Experts of a small language model.
Size: 10 layers, width 384, vocabulary 16384, 65.9M parameters.
Below are experts of layer 5 (counted from 0) of a mixture-of-experts language model. Rows are named router (the router's row for the expert), gate (a neuron's input weights, with its number), up (a neuron's input weights, with its number), down (a neuron's output weights, with its number) and show model dimensions 288-383. Each number is 200 + 20 x the weight over its row's rms, rounded and kept within 0 to 999.
Before each expert's rows: a language model's description of what the expert responds to. This comes from a sample of Wikipedia text that the model never trained on.

# expert 37
Description: Verbs and relative words in running prose, e.g. used, served, transported, where, that, which, routinely.
router,207,211,173,192,186,214,187,196,203,187,195,191,212,207,195,228,210,197,222,215,210,187,157,211,128,207,198,139,152,213,212,209,221,188,221,187,188,182,226,245,235,192,234,173,248,213,192,200,193,206,175,213,189,206,198,185,184,202,249,164,192,186,186,206,190,206,204,192,209,189,208,213,193,218,222,216,197,193,212,228,231,180,246,197,177,192,187,164,221,210,210,207,175,218,217,215
gate0,241,203,207,173,169,234,177,196,209,233,209,196,201,222,200,201,202,160,216,238,216,199,202,204,185,184,194,197,216,176,229,174,184,209,245,173,223,228,172,195,180,199,207,180,184,184,186,213,211,186,238,172,202,199,190,250,192,194,189,194,224,202,221,211,198,179,226,168,188,205,192,202,196,206,192,186,162,198,205,190,204,235,207,178,209,165,183,227,201,181,192,206,199,209,208,223
up0,187,201,202,194,203,248,225,211,188,184,178,237,198,223,224,193,223,205,222,210,193,206,188,183,154,159,206,200,210,187,167,232,213,191,208,218,228,187,181,235,185,184,206,177,195,169,204,199,199,238,229,200,215,209,159,253,177,195,205,178,208,211,205,161,220,239,191,188,226,197,172,243,237,177,209,193,180,202,221,209,200,223,205,206,194,205,207,222,240,196,201,186,197,182,173,197
down0,193,196,217,246,176,202,195,199,207,185,200,227,181,181,196,214,199,213,205,187,214,231,212,207,194,215,222,186,193,210,228,199,186,208,217,217,202,186,195,214,217,195,168,144,170,115,213,223,202,212,205,214,227,174,182,197,227,186,191,197,213,166,176,220,201,207,190,163,218,188,187,174,193,186,159,196,186,210,220,262,187,190,224,175,198,185,203,251,206,197,171,211,197,203,181,223

# expert 4
Description: Prepositions and linking words starting a phrase, such as in, with, on, at, under, towards, plus open parentheses and nationality adjectives like US, Russian, Polish.
router,211,212,194,186,182,210,196,205,260,195,192,186,221,200,193,219,208,190,219,202,203,192,179,212,222,204,223,146,217,208,194,207,218,192,258,189,191,201,189,226,232,180,173,159,231,238,192,196,190,208,188,209,186,211,175,187,187,204,182,275,186,217,180,212,179,194,205,189,215,247,195,210,190,214,183,164,185,195,209,224,204,125,203,201,223,180,189,188,225,188,208,200,243,193,256,214
gate0,205,196,197,157,190,193,182,225,177,179,185,209,208,232,187,191,178,205,197,188,216,212,175,192,198,217,165,214,206,219,217,245,187,193,195,160,183,209,208,204,197,199,197,174,199,162,216,195,202,205,191,209,188,217,190,239,192,204,202,182,220,250,145,194,216,222,208,197,222,197,227,179,192,157,188,174,202,159,201,227,180,193,192,194,209,205,206,191,190,196,250,167,194,197,204,188
up0,184,176,214,242,169,210,160,197,218,174,205,184,173,224,210,208,203,207,199,184,184,184,208,218,183,201,188,203,184,211,189,180,183,182,192,204,180,187,192,189,187,202,182,191,220,189,198,201,216,187,167,228,211,218,207,207,158,187,212,185,176,214,215,195,220,214,227,157,210,218,214,187,207,195,197,197,209,179,196,189,202,175,182,177,178,215,193,251,184,171,165,175,223,199,231,179
down0,197,207,183,182,157,192,222,180,222,207,220,220,213,203,174,204,179,208,170,222,190,196,202,179,190,191,215,177,240,201,194,223,189,202,238,218,197,191,211,199,200,191,219,238,225,195,229,195,190,191,208,195,201,207,178,244,189,230,165,199,217,198,192,143,181,195,202,201,183,197,209,162,184,204,204,229,196,188,187,198,187,202,214,209,180,228,194,211,188,221,174,218,189,197,200,241

# expert 14
Description: Mostly the after prepositions in prose, plus the start of foreign names and Latin taxon endings such as Ik-ram and Haplophyll-um, and nationality adjectives like French and British.
router,207,208,170,187,189,209,228,203,187,196,249,192,186,211,191,196,210,193,202,213,212,200,182,215,193,207,201,190,211,215,197,206,204,184,237,189,190,154,180,173,233,167,221,179,212,193,188,204,191,214,205,206,189,212,177,186,192,211,195,229,184,202,191,205,190,200,210,198,211,205,165,210,194,242,219,211,199,185,206,186,212,200,202,226,185,197,192,151,196,178,212,220,157,180,210,205
gate0,154,236,220,174,156,211,198,190,207,200,182,210,194,184,225,196,208,162,216,227,191,204,216,193,203,208,201,195,185,190,183,169,249,227,203,218,231,201,198,184,180,162,206,227,181,189,226,186,210,211,187,215,220,200,201,189,160,203,198,209,181,198,131,210,203,205,196,212,160,200,169,163,161,206,218,219,205,175,199,201,184,167,218,182,206,183,171,216,201,202,194,205,221,198,222,203
up0,209,193,186,204,185,199,161,197,216,234,192,160,195,191,201,196,184,241,173,199,214,235,216,241,195,183,195,178,177,178,196,257,219,171,189,193,157,191,197,189,233,197,188,214,212,186,200,194,191,200,208,203,209,180,200,203,201,183,190,194,202,191,215,236,169,170,196,199,213,195,240,229,172,198,204,174,214,230,188,191,156,182,177,196,201,236,264,184,184,208,176,207,190,227,199,193
down0,178,224,193,186,231,208,200,208,207,195,236,190,213,215,180,193,224,210,194,182,176,224,187,191,201,178,191,215,192,224,227,199,203,221,194,194,152,180,196,211,242,206,175,183,208,213,206,189,197,246,208,194,209,181,173,214,213,220,212,220,199,228,189,194,223,197,202,193,191,191,222,203,222,205,182,170,209,165,190,210,198,202,219,170,191,177,185,194,205,214,191,216,202,211,201,168

# expert 26
Description: Day, month and year pieces in Born/Died infobox lines, such as 17 May 2000 and 3 September 1949, plus in, was and the in prose.
router,213,210,207,190,189,214,186,194,196,192,163,184,202,207,190,191,210,188,181,205,212,188,198,216,197,216,243,158,204,209,198,209,217,193,209,190,194,194,171,196,269,207,182,187,217,211,192,193,181,220,231,208,190,210,141,188,195,206,135,220,186,263,184,212,183,210,205,195,212,230,210,207,190,215,205,167,192,181,202,207,162,216,227,197,233,195,193,168,168,197,214,215,195,122,194,209
gate0,221,232,184,195,222,196,173,186,208,187,221,204,184,195,219,196,203,180,232,224,214,222,189,179,183,199,117,206,173,190,192,191,234,212,188,219,179,175,229,166,203,179,196,176,193,190,219,171,214,182,183,221,190,165,244,193,193,198,212,189,168,237,197,201,218,186,216,192,207,158,200,190,207,195,180,223,184,209,182,192,219,184,212,182,206,243,217,189,188,228,247,190,216,186,217,191
up0,178,187,178,193,188,196,175,194,200,199,204,212,193,217,198,191,208,225,179,245,183,212,229,212,194,205,220,194,185,202,217,199,178,252,200,161,216,205,187,217,184,206,194,198,196,209,156,216,210,204,219,200,200,168,259,193,248,164,200,209,198,201,203,225,188,212,222,192,185,195,195,243,202,159,173,216,169,190,225,198,220,193,199,162,213,220,189,212,193,168,206,233,192,196,189,181
down0,157,216,205,204,189,204,186,189,204,209,219,192,221,195,233,171,184,195,178,148,163,200,185,160,231,186,193,207,212,198,212,204,209,216,158,193,231,164,197,219,178,226,218,190,187,207,168,233,140,216,209,223,227,166,186,224,195,182,211,187,168,220,206,231,204,198,151,197,227,186,199,180,180,196,173,156,202,160,212,199,202,191,184,232,203,193,217,171,208,184,190,228,219,194,174,230